From a checkpoint of a small mixture-of-experts model trained on Wikipedia.
Experts: 32 experts in each of 9 layers, 96 squared ReLU neurons an expert, 4 picks a token, a softmax router.
Below are experts of layer 6 (counted from 0) of a mixture-of-experts language model. Rows are named up (a neuron's input weights, with its number) and show model dimensions 280-335. Each number is 128 + 32 x the weight over its row's rms, rounded and kept within 0 to 255. Numbers have three digits each.
Before each expert's rows: a language model's description of what the expert responds to. This comes from a sample of Wikipedia text that the model never trained on.

# expert 2
What it handles: Biography career nouns. Nouns and word pieces about study, career and social life in biographies, such as law, chemistry, education, school, officer, wife.
up0:186139115098225136099100164210161131136196218069128102049126103111138163130137173147162143149194102127126160140173157159149124077136123085121110123117147093105113144093
up1:144124134148159084168082076190126152088134117163104131124112131148164124123106115126096138126149024094106098117133165109117158174134154150130138102123131140111090137092
up2:133108163141117140111129118076127126175115143083164120113194131147128097147145136080133167200098083103119159132133151108118074134140098082137120098162109150172113142060
up3:113120145137053147154151156163127190152093176106146097145139159124128108112125099128129152131158121138187142083121152154112112187095143159136095154125078139145143091121
up4:121126125139146092110108160144143128129118101120190140046081112136146100084094105085095135085171173144092118142072127140123147127126147139124171076100142129089087141116
up5:090103090129164168100112075163087155149165127106164123117156120124121115158124190179167129094133082195121146108071162103163132129136098084167180130180147117079108149147
up6:236164105130113104112168114107100129130057155173174185102149119127112190144118118120122126188133168154058129121187117147129154129132100166062123086163110100116149121162
up7:127112089132176090087097143177132075116157091106170114116155113124135154147156146153083164147151158181127077106147142104122082138141093082093104157148127108187075087120
up8:105142107121109157173101088133067163157138124118158082178129055129100129107104144130144117074145121128169157193139107054170137150183026117146074124113172131164073092116
up9:194088080110129103171150162146113110161150064160193143145095122120146096104122097127144131128167165145130114165158131169131158109133136166139126103148134137112108108193
up10:077172111105120142117134128129175184176121080135128150070162083139105123121116108107097082128117156140102168087181089099112152131126122175098143122125144110104161182145
up11:147158148202117092138139095214111157157058154103138137165140200141124139040137057134139133156164107148125202109148188121092137128125150132131110101114111093110162178152
up12:134146108155135158144108150146087153188131151142189180121102112114190132139166150127116170236143154115101140190158190129118166144116152061057160179150119210183157121130
up13:158110153166162119123137082166147117134144104142130230157137090107128131131180117127145185151169151147157148180196150166162135076109118070177107118120111114111054102168
up14:171136144157129103080163104109152196129100171105144100080146131118117165116137112117085123150124143145145122071090125048097091078113094113064133167201119140070094136156
up15:137105088189169129082195094110117154088152167098155126093104085132144151138159157144126099121135100103129097117114156090101117093130153109064149130093106166121104169109
up16:121115129131090177124113140061141126069103132130124158159168116116107126145153101125098149157144108135116094084092146111163160135189173162127136143130130130136183157138
up17:130087103155131126101088087086086149074135089136158100143105117109134166097095176139103117154178085148109220083106139122096122166111083129179119087132117135070129111157
up18:167143090133186146079104114115116136115107045147082084021176133099165084171064069178131157169108156216182132144157099111206135129133103129093069165129079087089119129150
up19:146095162144120096184128045084115132112129176207126153169118156125155122124055131112220119107134125120075099104108150102142143171143107137136139064092179150148145160098
up20:120145117183133145156189112145147195203128162084114149139169126132088105163108157117130116090096103143097162111184163132093144165160134140105070107107108157114112156078
up21:114100129113107061177159098084135100142141105115137125103114115118125129039152158102103147118150070057109100106114132112087106132177130094132098141149139085088117147176
up22:157111177145072179137139100158155155121122132101179169107146147078120111105109099104103134097109172101112134107141045141142080135139089143116123192133138165157160087145
up23:125121124115112118061105128181145128179155145126177105158098104127120110072144073131104112199121123187081140113122074167170129149085116117070132154180113135145106129166
up24:156070138089180162178104120121173053137073098130169177210125127119153137092141086148088141126177122201111114153140173184163152130106051163128162073092119154117095131127
up25:145130078138186129160139092152106175130140128149157142094085144127104160066149099150092105145148148145149105153134143107115088193111156140136129104158190118183154144165
up26:170134164148160116130110104121140181117137129163208150140148084096172090123183177133098131112129153132151158090099180142157094107109156128154124075095055109143070088126
up27:083136098120124044125140092126093127128117172084126131114073149116137162143102166130150150145101179096119114096148097121143083126120087126172151154111106154147113120115
up28:122068161150144148130086200125163144179118110109101135132139128137140120150148164204074139182097106168066113127123122123107119095132044164078169162109133132126116097122
up29:158132106110125107133143166098133152136152117116229079099190101079126145119155107188134061166148104122107111139111158100083129160116116175132114126159147136162139113155
up30:189132157123085146163093083188108140070091110137139113129081168128121122134133159131134130125092125132113129109077072087076216161104140199117075135083145109115152097134
up31:146111076119151104112088100133127149127088133068137141077124094117161093143089162064142132078190159174099083134129114100102161129133097153139148128160169090145102168091
up32:155154058100082210164088100139062098184116108066195123088053107139111121115122094116113086170111080152120137178143146133108118169123125143164083096047103154145091179103
up33:200102140106193096142144132172119099129091088154165132151170112118072093132117135159188147088138168113140135149147118113204131131130102118179140179090114122145115146094
up34:105128114138181131115167110086139134161120114035137157224155142150095143158101074130178160129090177064146124117128091134140097147092143028172159109164154119093172146131
up35:143135073114160131128107098089131113106167098128109117103113105097169092156095123161143119110169113125115180120115114179179113101147087112136090148110125124095123175132
up36:068166127115093109153078051149154176108192106123150139092150154125117149124151167158092132146151096088132133115072186134124140142125135108114149094155126180121103104125

# expert 29
What it handles: Verbs after to/he. Verbs and discourse words after "to", "he" or sentence start, such as do, did, use, worked, known, plus This, such and However.
up0:133144088189105132084156093102188057133140158129117138180107145113105159186164128158130119109139161130108089126143130129162113136169142127127168206190116102127173122066
up1:126142148102143175102119130155126130148132112116135120097099123156171114150161106123092059160186137098133170152185138058107120152110118090104126144123106107107119214155
up2:138162097178125117100186103061117130154114153217096139139139090134144092147103137117116144137105125170160091123162149096204092117125131140103124146082122080181129107114
up3:110107077138106143131111146156117142086084159137172170168157173114078067190149135163062147164168115089166160087135098131139152138132124152156119076104191129108116170145
up4:172139158122137157087100146120117143140153077180111154117123134117150067154189125133098141152185080128160148150073104157131134144127126183139127134131114142113141173125
up5:144195091134104216080138175134109191116073207144072114107150165163154143110102146139137135092132165057102135136148156138133155083159149112075153193139137105183147138144
up6:168157138147087096044110148168166134144096122119145107127160145104158212150122124138212145123115108139116131073167131107168107080136185136092151150125081152147106157103
up7:142183160133172119112068147089153176081123157119111105097103192151176152125102113132171100119119120131149129137110118143116107077151114144087103120104099184137154169125
up8:125103108169135163144130134134091139083195114190199086130128129094147047093139152143157115123106144115128149089151176132130114187130157151140069131130146130114103066171
up9:147132092134149081125101120149107105141158097126151120084111112140195106137157104154144168127196100154143148113155135116146170137170125140070075146113094163165100148150
up10:157094110135152132134142146196116119058105151152106140096157131152148136146155106106151102073198105108148139184167168094219006159116141128156104166142198149132125180129
up11:134121139136116108110119068178093157124160182079140174231119131111132109122129105156089127138126078155044079082137099140085109118117138168155110128100163082106111147167
up12:146145122092133095144150135101159148076085100106150162118066120110145120132133140116154136145163113117108061134056120094176164079139127113143118121056167124107113060183
up13:117149108190115077119163190138154177105100139050108185189161109083161094092086105103131131081160070153155116155143154120138076143105119093171088105163147105125103107124
up14:152081063161103133109104146086156093142120114145087123145129108111132184113141127150107121101148067115105150189132123136145204086092144132085145160131107152165127156123
up15:119149150111157112088140185105074099132140119116131095173124143111137125145148120142153133124131048139112169190152085151175151191150128121122101175144155144185090135152
up16:154134119174128113143173124117110154155152141112104096064162063114127107112143144170187122160106139119145119165146035150150113136128141132130129128153140134158134116109
up17:154116102159093108128112165161097129120096164174148094139110180129086036127108210095111165123142170097151143147056081115156153120094124186103109116149099132122077152091
up18:111151106236089097144080129157155115098187147148175073157150138136153130106150118145155165164160142130079140132184163159104072069165136085170131189178113169114140140194
up19:175095110167124147148179092174162125141108127122070162188136116133155231157165142128169128102142121097117093129093124128160118113144130102076105166061099125157123102166
up20:113100113144085134087138147150110075158097161124113074141223129113123176167114087162105146158124100122176166119147102088111128102116124159074083171113069114156110087047
up21:090141135179090048079115112149161130114123090117175130134081121103136133122133093131193124107156106141094153118123106153168137176086097155136148119125111178158108102164
up22:148105138177155159189131171183092086136051119096135160169127056101119125116105157182124105128206130141155125114090176143127070166135133131103157134120178106121103172137
up23:153113130130084203178107149140079146122078149187126116091112102122133125171122132133078158156073124133114126047145102114103149135123090135126122156201075098075106123119
up24:082126131144100089154146192154103147106146091143138135117147147126145138098088069153162063144118166120152141204103115116101128106117123123118092107117130110102119127118
up25:179141083129152135170171120131147138145090118065168121129067086107118118190094123140083128113125137148124155144172114095123196130114142096070112078073160166104154141107
up26:199118138187083179100184142131094055152064143090169121134081097091129096105107172115157090130143143152134106150142145118121149139118117108147113076162109128098154147096
up27:146135181145115129114133110162149105072120141149152134118130187119135154130055100121091143124172084104157176088161151124181066173146136091141146165141095135113122125102
up28:174127182102085131156104123097099100137110129100123129126096189144101109141117186167106094118126212167135169107117113154180147157190150163124152075145152145154150126152
up29:077143135086058078059141122120148070073126216093141101066100104131147128133101131139086101099076068061108150092108178124109179143197118153156132115143079124140187090182
up30:145126015093161170103061127173109151079144210128121136159127098110091103104099102123111112126105122132125126147143139081133155129122108161134111131111170139129171136118
up31:115143059156157147134153146124145203147125153129093124210096111109138146163061140177124084107107143134120124105197122124165175154176148133094157142146134187116084132144
up32:112183162101111128131145126147164060076140116142120200126144111125122132126148127107152134086206136108133109121116129079091107122114132128189121210077100153139094145122
up33:137174061177153117151119153114139100090197171114152093158138183097137139085141115092151102109113124134160090125188131178055177153124157132086063146144063121136182089081
up34:165141112127129179159088125168074120137126207154126144072107114127158138111071059133116159111173109166131127056137096099153128161118122165092109123161141106105136104173
up35:107093125180140109086159170134119104147104167154122129064104145112132131079098118184123114182105130091163094155227114116131125085126082135129128185147074178167093058135
up36:133113154086101148099169136130088137116127115121134112155169177126169133113162069125166102152118167151128150087117118119104118114142109157097136111083205112146104134125

# expert 8
What it handles: Infobox field formatting. Spaces, dashes, colons and line breaks in infobox-style key–value lists and tables, especially the slot after a colon, as in "Website:" or "reference No.:".
up0:125126152087173127096150164138185128077122099181097120115097079100205136204108100125096171195137135108114084141148099147136192090146105192147109171145160076122119105139
up1:122101111091139102102130082128156082129118120208133138118122115157130177149116208140170111111182145140094159136124090105172147123104142084119078162093140167145161119129
up2:126107140127095088090080154164188116204073176120115135107076175106126136104097173109147137144123096164172110171118079096118118127141109056138128122147139109084097151146
up3:088152108140187090128151104142024126116151152157070090095138125136080093174135069128192139112117070121071132144101146138159156136110133145139137118143099112232113133104
up4:076107108124170145200106122138101132177166087063153112134134182109149107121117129130111127089139113137129079132139134168063172184108100109169131154143154143107136140046
up5:132081156099160074129148102173153128133146108094124167144076169167119163136211111106075129147119112090147182126100080152176183117134087129147106147162172158112139109153
up6:086087102177051108171095140144125121111107179129117149092132127109119155152154099131146067129102117115166093161111050122186195161124082138073070162099116116145132119106
up7:151118084111177146066154189161127138103136113150163142157123116092129159168113122103114121135144122070093147135111143109168138096136155124152157156137080137130141167195
up8:169118061151177093094131078157148126142118121092132115107155120099132166100090111090128127129190180102178095151142142193107170181082120155092110124105114106082152100135
up9:117149125151170162146148141128127160100088114127155125139163123144092153152112082155161111115140101069199144147145095078133205097087103114145136099114097147122131112156
up10:142068068135105122123119144123091110115135110129143093123118112118172133113119097118119138099154087144122093092143104126163127163163101102149122203144103143157112171172
up11:099102156121154106144141135148122081067101131142204170097121152113129119183161096153103104097110127142106143103117092146099176090130147154090138084136153157083119140164
up12:165170126134150183105105069118051071122120115090167072101134144094115125100157084089140121089168107183132140134089136104110178124204115146074139108134123144063103107125
up13:104132101043182157127151125112120148135151089155116134129135123136180073140140122107156076152123142135156171124138110057147081138132125133148098127111155195160149064186
up14:141078184093105126122114076122092136087122125168122129133136149142163154074169087143165154152105094128143139163096145153102146154135135118125105102133195114101153112106
up15:100153142120121138190129140085102144160122130078132108217109136099138107174105112114163042113071159171200171100114115138150162153146095116145076138109124112141048121122
up16:142164127156188118160168123146129130134169147123108100133142140096107148188143099100133100108139112066135096100071099113158147126116142133125094118149186194100085069126
up17:104132121134111191211133083128114116093144145145122158114157161084123138147135098089090160090107107074194112128121169099135134048174130063090142157160133180130160102128
up18:173127121105113133128161128117160152176121082110141137039086149107079111126150128134153091125132138127125092090161130164169122172153102134143154141132102150066155040110
up19:177122134115176138099041164085140114136087104132115048152140135120157088100126150151084149136133145104099127135134160148130149110152126081000150146146157132091093142111
up20:168183138113132149132177126084128162124179120138155076124117167136074149091160124134127139097057095136087173106104144161120128144132125178139128144156107184122132133118
up21:080155151144098121119135078140100145146144113133133085127122097091132066127129148108130137118110090123177084135112145165146158118181067126082137159128177206121123062108
up22:113156129094087094164164128128122140060172102111095047110129168118110133133123094148131138140123145138107187109133134135164087126145101085135131106137126196135116119107
up23:101088101152183057000096149133175127172150150138139082086129102139148142110138102086140080129151125104135087125068185075145165112092124145142153055064113113150130066141
up24:165133163165138162031185125110128091091086115095127145168103113110148119165100127111145090092127137131126095143101148135125224129142130122161149120102139102168123154103
up25:146074135120150126083113117178121172173130134084143147134129176119130123098133198166122127178097136063110144112103053137170165166168091168092113077176123124134131144151
up26:134119176118170137113097090169119144145163150169120131128106135122110143146157140125129134132169096116187189167124198177104155129078112138112112173116134129154079104195
up27:139170142122148130119142176138122149135094112103131145123094178129111157125161185122120167121118109096119153129119107108137145066111122206140113155187083164096110104157
up28:128096077120145131067134137177156157129108155150136181220146080104160151120135098155150058188125069104092162162092088117091126149099155124119147091126123131118165114138
up29:124127108146103162129161120123042120118162126171098096099117076057143125159182137102134112106164107128109108121136119103103150099148150081143089075034168154152121092113
up30:153079115125124148124110152128173112143099115162116129110174149104187094123201177113138178141076101065110139091157129122179132155134043105096097122101090149119170124100
up31:132021106130087148091125115170132121133129131105180108079090106109099157119103124082117105096166078135160142123129139111123132152116105153168128139178179125144067155112
up32:152166156148114154122106126216134097127102132149186094163094093092129072050159142130147094129073145124115095172135091152127152135159124101170127096157104159156130115132
up33:157105121148203108147126097185075170108036152107122094082136156131134082082198095121059131143080136136133130155119084131093158123116162105121113128152094134132142114116
up34:119141094103092246113138158084161172154144092135134114084124118073144106098145104174112126212124151154095146156134167133161116113113140155181098183078115109131010165150
up35:094047053163126092172114136123130132134128097114082129125119140076191116129125155162133122125162078078124125070167094111090149117178129090124116121069135141096160162183
up36:098121077086133104139144073168099117179127139124091160163092151123078138104074133162145168142075121136148135091105152059151110117102146142100113139116120098114055137123

# expert 10
What it handles: Mid-word fragments. Short subword pieces inside or starting words, such as ot in cotton, ig in Pig, en in scenario, plus °E.
up0:118166076161064100125130213086160132074141109110140118089111227149134080197147104101117110147093164088203191103114170133180108094088155162136137122147142104088137120090
up1:115143146113178085148179122174143099136117103053141134065125095142133082138207107128144140150146097170139170153166117147136114103080149131098128171167143157144195125071
up2:131084114117092175116100104098075170120139150152150030106088139112158103127138194140143134173163103140111090131146123071114132098121131173072120124097106114119142121094
up3:225110116144096155130135127142166077144057135169103099086143184114209131107174113152157134142154116145125096104174107120172147081092109172153151167202096064110100073129
up4:081088155162148096046151166134105110126119106108140126168123128133128082119145127128116106084107134090109109144061183096123115087153144121075146123156146143085122175104
up5:095104135149121177090140130094213100141182095128134095124133065140133101132140166173148169157165067128063099113154123110102096129178173111094100113196159149089142125160
up6:138159158173136154114154144161173135115164182156120160118104138127124140140159148156089153174147125099152144148176142098133160111135142057120095145155130126099098131098
up7:113125159127086145123113104163133161081157114090111160140159087145100196110116107127108151174116104187194122181073106116180170125122116142069151158172099129108138152097
up8:119147141082101128073165149138125074111030113148165091062143134108149137183106094171124089107139144167140066170097062167183142131128112140096136068187157145125144155165
up9:103159130124115112139161107161134167072125127143117130137143145106091122146232173159161099162190081133103129119113148108148113091146154123222099105112118106074097157088
up10:111120083139071138103094105141116125149149103129159171170173095125134115135181146204148091149066159088178098133169141160138107142139144147171111158090163134131106126140
up11:172118139153148107145151157134132165132120141134122153109100112130150079114068136117081103166140085085156118197170121191176157135172115147186171117105118133117101101085
up12:119111132163108171170127100124122132128136158137112180199165144174102161112129096098181088184129133138114100100155184142111156148101123130124136144156097156128100190126
up13:175131129132158089109198130147128124118072173086175115087113098132152169101139179199114155066153134160132137179119169099113143042145126135173113141133148126128131072078
up14:139174153050111150084208123082186190099128173188171167116101134120094161119109148058083165094164111091115139157081159181116109185129119129167067148169146134206151087061
up15:199076140166081183114110122145141135109145118136198153106169180119101150138144111189082112150104150141114196108155174132104067133139107051111087110150107080108138162052
up16:116153169138126122113140110155154114090086080126176108148154142112100119132183141102172104144176111152148123075181138148135137119160128137123088151132135117172085139228
up17:107147130150117160097123171181207168158166175071113136146184165163106156070116154138145111102120100075137143164143111119127175184157159128187128131078078166114126138068
up18:118136159137150072126123121122126180121056192126105153061067141131121140126060140118087138136145078109163146133119091104118109140135157157137117151055124164099149125137
up19:108138111124160083116176082113171141175127181141162114140101119128145142133211115124091131117110135167168134126113113132193093120205106163073115173145151101178137114125
up20:150150147089105188103091115069088148131125151130160142128182097111103118093082117197136116107148134144157158137136101114147138075122126072081141127135158165120062087070
up21:113100120113193189127178071124116110094078130160118154098121141079138077147162155100132151133135142118128169104110139110145139172182132119088091136093134103156185113114
up22:221108158122144121167144107175094176116104173149163116149120086126177103170163175116110139117102125128055133140127115111212104126122163136119116161109181080146077113168
up23:155123165108093181096118126024096139090103116178130130143145064139164088062148180136116151175067172087141145158155126122145150166114113177166113150086122186134190111131
up24:144137134156131125118162128133134105133046160165084111148088115144109132181125121144145120151145094204093072093076143168122107100155142134165075124129127216163127091148
up25:170110155126077130163167071125123097151119147101167150112114158143102085144170055133125172085144099132155167141149141120107144129114155114113129151075185154062139172064
up26:138136156152106156121045118107108130078138126136194144100162117119143097081132138168122102137157134132067140132140086133115113045138147095134116086202179196058127103159
up27:113097154095138200145080165130115097097106136158135059149134152139120144166145156161056118103143115093191158091122101077155181150152114100109143128098161057106157076124
up28:141143143120155119163162124129103129091121216126128141146078156135187148111139121124133091155101100125169112135087139172142143155117113112089127139155154161117096110119
up29:125128120119050140155117132143141138078116209099170109146102085133182136127177110141138079150130095154150142158081106152130107147105106144121156138171184113115153176084
up30:158196138191138171106165132120151139078197120136115123144128107121211081186140142143090112104167100089107149030139121091153087134141137166134120133140115148126107108106
up31:144099108145121134151171131078095100105099145045116157072106169119131147133180162151049102087092138099141150059163090101132114073138165140131113198132178097081153132114
up32:093175183133156154089185105121137117106163140067170166127113161156103118193146152144114167161127126088121102074084189132118120086181118108174155146115157163107099118095
up33:158132152113103151128126153102113143082124141168165076102112229122089099110101135137137050086138118142114158090152097101156195114143160141164103094176090112086114125135
up34:129120205123104159168123090075137096148147080156129130099106217104103123157082105182108112177163067138209092080121132111098138118124092089145105126089149163118065132150
up35:129154085136139168130063184071180139108193148106219159070128235116103103141135150077088129095114107102183123169151175166087156105130167130056144097185069114152161101118
up36:094140168129115113081142151175079171156099142170140101105089148141163159153171173109099167156106159194130079128136128173102171060102120175157122148121120133173127117068

# expert 26
What it handles: The and year prefixes. "the" after prepositions, such as "turn of the", "at the", and year prefixes 199, 201, 200 preceding final digits in dates and tables.
up0:128144119133142081124092144113169140098090050112127156106183178151127093077183123107155184040151159167157127139089191152115104096138131077090131170125139181142174138189
up1:168181121090100112159138118130173122117127152156112118118150138127137166142138089086148129124109152104126124132122089129119181122138194135124082113155172123103118098132
up2:099129144119133154176105127098092105101096066131153124185050132083136156123128196158098088143157115164094201191165136103065116143124131114165102144136174147121120133116
up3:102174133125162129146183094143101104112177146164127126101114100129129139096148156126159094119158141116137184086133128107158106168130150108159166154135105140111072100106
up4:094118183116151147171190016144119120151082092104155064104094166121082185142157126131162084138184115164094189072133090116147159140158097087168123132102159073149144139117
up5:139091095131132162078146120097080159142128061118120181099181158096097062164210121130190112129060118142104132132103128099127153120108105095134086107153169099133164191137
up6:068103108125116125188164142122153147132119157072157170108092163121150154140114152184138152102140105075135151140095169147144138107186114114077148131177085102131121090145
up7:091126150175147132129113092122153146168099154130107154136127200127198127102113138120157087183098122113216140120150167115149127155145100137116063172159171103133095155089
up8:084096169117135197123107135162130110154128169167096117129126140129162137126161103153142097087133131137161095090125153129135139113113059114103127102145096120095168129146
up9:106139157192129163098184142110185134119156124135134070102074087085161131079067147156107126086136073158066170063123168149115149114129114097131145111111132142070122122127
up10:113125176150114183160148090091125119121109139145099139217128158119102121154095123148084135141167110084097149150139081076109091186113129172079107048169119124137114166128
up11:183096021165121159151142122107163111113135170124149116145122083146184131092140133169123096090083095153097204074112178142116124158155117167113157090135105200052134061119
up12:148155138127135138094160134083033126083162127127105126092101203129142109179076129142147215101119121167119115093080106104094109153151134156092072148107148064116145184083
up13:075139110139112168107091130154162187116125208149145043153079144140154136097192113136144129152115117095135094155066107125134132107113081117155132172095185149132102188124
up14:123096154114137169107132120143085118143169145105096158101121138080118096145103060218134132174100142124149158136101152127255122132116135080138095128130122120120118058102
up15:150144131091111102115126101106172128135097147165146126133128119130111195165123106145072149125112093131116144144176083157125137142255145131115121141157127178117179131099
up16:087135141107128125149129084110108162103121105119178137141137176128124122079137173133077109164177120134104173147146079101154152136136131025155126083144147169113127112132
up17:138122138177092157149136112100127188123055194137127120126149125133155127156210104143172075154067107120133155116154125138102093081100121127135082177147154133147101137108
up18:110109120127067112139209119106153098142171155105130108150126112121213114143147198146126117135088115125136088136079155125141159050111146118116116116119182181158108107111
up19:116229137147135101164114173143148124125107148116077077184103121105190129114080109143128107117132159151128127125103165149165109113162130160126081160080104132151134082137
up20:128097137133144103123145130144165168184146143085120164088133138152099145114151103146126142154162097077082148103125087159149118131171142121125145108141140117091068089107
up21:128094133108167122180114134145130126071137146165166164108121172124120153073123115091077137145160176175089158112136142137138132127156148028130160109123190174146125130162
up22:103074113162134166165167123123218126118144101092113178128142154119153120115131099066077105109135158079170126082092129128201145122134117119096073100117173131171127148130
up23:185066145115130172172185095139202121100103153113119105146099191120139167066167143118143081181169098170166182118130117117079123140190071119159103077073166178098093156091
up24:121152097098189089156157158155115134120138145113138181128125101115102136111074130120167085131129143130133145130095132086119155098175158176066126140172117166164186083148
up25:145156091119128146170112112127138177131124091162129168162100141127155171118120135129085142153100156228139161093108162146103098155103154196122077192161084151134110126116
up26:088107139148098129126166151169151120122123121155116154118125149135194142129140141163071129107151064088111131129109094138155092129183031162141142178125110090120126095081
up27:119138082129099099106100154138124130123163120148148115108161175105122164180153146168116139081140130194146169063106136160146108149131161119077070119185134113101159129117
up28:081124159145147149116165139123196128125149083117124124109146168134166114134141171123152101157162193120151144075101120112155133165184102126150161094084178103123090105111
up29:112068099090134125138178143087079125144131185181105124189139148109103117157123127081095104188166029100165147115072152118130175141150144088140126103149159093072159130117
up30:131195123127197136116145132121134137111144171163147084165086146126152102114104092130033131147112085111114111146125119103179142168202154180169147080081143151165080158126
up31:188097133144132144144140122100140160125148131183132127065166122096144173180081109142178178155080121213154102123118120096155124121136143187106137099106075126069149131129
up32:107124071153178163151155120129152109127166148139167078099107181141114073125182131168162120178100133166091151142164147115077136127189115204118129166094171143106085145157
up33:125163103122092088133082178081116137128131095104148155134140095120107162102158136053132131127109085173086133124128158178119103185136132133145112145168095162115085118121
up34:156158138093117106129119079129089132146126125136140118189153106102067143155095149098105162144079094091154178083123061109097104127168057118136086102148135138147154142152
up35:083139126108117107132145151150093175121141124155135143104126129102120113119123116152180118106126162050142122124159118102186125107146171140149085131166135176097166048071
up36:122122140146109160144128095115134099128109164122134125156112141132131120161143186159125158087113137138131164100104114105079104140118117138073131232183162162096089127086

# expert 23
What it handles: Articles before descriptions. Articles and possessives introducing a role or description after was/as/is, especially in biographies, such as "was also a sculptor", "as a bookseller", his.
up0:087138099164218113106156177154138108137125192077149127128142153129137134154087121118153149145159170152122103112150193086157099132111140130131131109036087148111165194081
up1:126125136130112121125186136113138119120116137149131161181090168127132118099146145099139112102219037085192078149139168147146202150172075116097117087140157088140126155120
up2:134162136140126156226123043116099102138143098146136146150045071118144136098087111199161137150106072154131127123081092078134152143173098087129156087142136130147099136135
up3:165127112181130166128116123148159142149113085159126147152126093101142123134162100172170122128113082126050106123146100081098145128102116094142116098141144171151161126134
up4:157165156125177065112140120153148120161145099193206128140160162099087107183093162077103109134167181104069136106141120148180169123133143108109104136138135164143115165155
up5:133157113146168110161119158105116099116149138140120109119109145117190116129120141124091157176197129199152126146125068084133107131092095089108119124176168108121121117081
up6:116132120110174093106181114116108034124079105074156196169095097126164153108146117073111091102144069173089153126180142108146198149144102075110133150139123161148105085115
up7:125100090134099151149127086162138149098086096165185128167039144147134142093130192136077097172141132119118158126095091125106123135135110095077151195152140099185169165128
up8:101084130138166154161113161113196140142159121080152134094090082130117091096120095083164079110185143133146135131153160092182114162129114107128115140089087125143176141153
up9:115111141150126090134121107147166127068128164133159135064087108131119142110151087158112120130220152127176163138130146107130188120166078108117089099086114184164196178134
up10:120157150122121089134097088160100125128100106159142077141116224090055149115169128099112093153194044109137105143144117123138103122084136161098131140173162098135144189052
up11:104179099148090184107098163145143111121099119088131148086122114130150137135139051111161102168096121200059175094118099119179103103143142113094164119121132098132151097094
up12:095131153129111152152140160143076160139125162090146100161099111113151112118190067165081077196075085142163130187134126132141123141103109179130075140160110141136094135125
up13:141159109162125153117091118086180155150182180153154136136126135095041138112163125079112149115131112210110170110043173106125115175116125166179126110173132191139111118112
up14:098151177121133124145138109101163144130172156068138112133191159139079118086100193097130110163131144105102164141175120109141059146124104121139068117093204170145101135146
up15:100131092112103163133122119170160149160138131164157096106136084129106194143104076100134130159185161152072143062168169147092147097140141174148158132066161049110098141098
up16:152114156084118137103126132124118141153165110146210136135067115131154133124125107152115126170093146108062148088153165061147185112106119064121142095123184148142120139169
up17:119121091086090098089131144126157158175131139129114148148179165126114159128120125143129134174138119146128188146134093145174145160172134124153122139149147180115060130120
up18:101060145131140153093093128116115123091098129136111163118099087128134117114118139153121165116199121077165110110101099117157157104136116078135147069097185118105168123181
up19:149156103148158089210103113113173107128093133157133138130184138128118144151122185134070143153137102107109176128110131131099129124137086090120144118161150120133114169100
up20:156145091131112167078169109116111115140100072135146132101095045101145167065154073138109070154106135123100111131125134138102084145127173099163167117134171111121118187163
up21:086117160110134119132135122106153137153076139143104094133138185112184099115149099127069091123135178135157136096087104067103098118125132134121114133108116095077122054100
up22:155148147137172114166120147098093057097080132176162128113137159143155126139148118163095126084041097110155163121111123081109129098170126214168113129138137150144158140140
up23:073108100127106163099113135167064132097143186209112120128097193089133115101155206129092143162186085113103134136154127055067068201104151125157104148177196149194102112075
up24:153062114136129209157132149126118148078129157146152156169069138097135126198126133089107115133118179135125121091148154108173125116107121122094128101113137044150122199086
up25:127078119141140190134175079062124129123163126116101118187208170085167109159117112132131109160085191111112183101129118115133140117143133142056126152123128122118111073136
up26:102155103125107166141192122151166112132174083155158177152139156118156078132124157139131069148183136117169091111098073108125178154151117109106103134139165115151139160181
up27:087130133095104136168087064041130077133080142080177105136138135116096167090116100108130153117099089173144168098103082145176106153084122105054167124166184123105114184099
up28:109117180118159166128085140101152087168149147075139129119134128135167077079138087084103121146095139103134138128118113106145134091126104146156153114056166166124141102188
up29:165117129142158112145164154119143130168147104112051088134163103133093082120136099150104113130125094158115181087105168114107155142126097135085155157151127114164138137129
up30:131131146140123094164081139145121128134156108114101140100153098131095129146106139100108137145153164120084143084135145146153145126176198125103089069124174192129085093119
up31:109044125120140139147144156053089158167068158108135149125132071107060124124091169153185119099038166169153154152159121115127141111100114125169109099139141146121180152082
up32:136151106105127109157184162187115082126148117139101090156138122083142084155150083130114104141154139118105083183170153125102109093072159168084029164133113080143096128203
up33:180115086141122148097172140121182068135091155079130118153194114101132169122111113184177102126144099085122139151182126138116142097141090102108091171109115133100111133125
up34:176105119144084118157123154096116128159144149122188123189145192124138157112145149109103107179145094218169167113152151082158112182127134125160088121130123108180133159112
up35:117121162142123097108107129119130100157133081167149122156165153108123114144107230060144144131104165147171130101128157060123085105093166109108110171076186161140054149152
up36:138092103170162146136151138096140082141157105096083098136113126125087156105110141160098149114146085152142142113157155145082191132102084063137134148161127191124099141113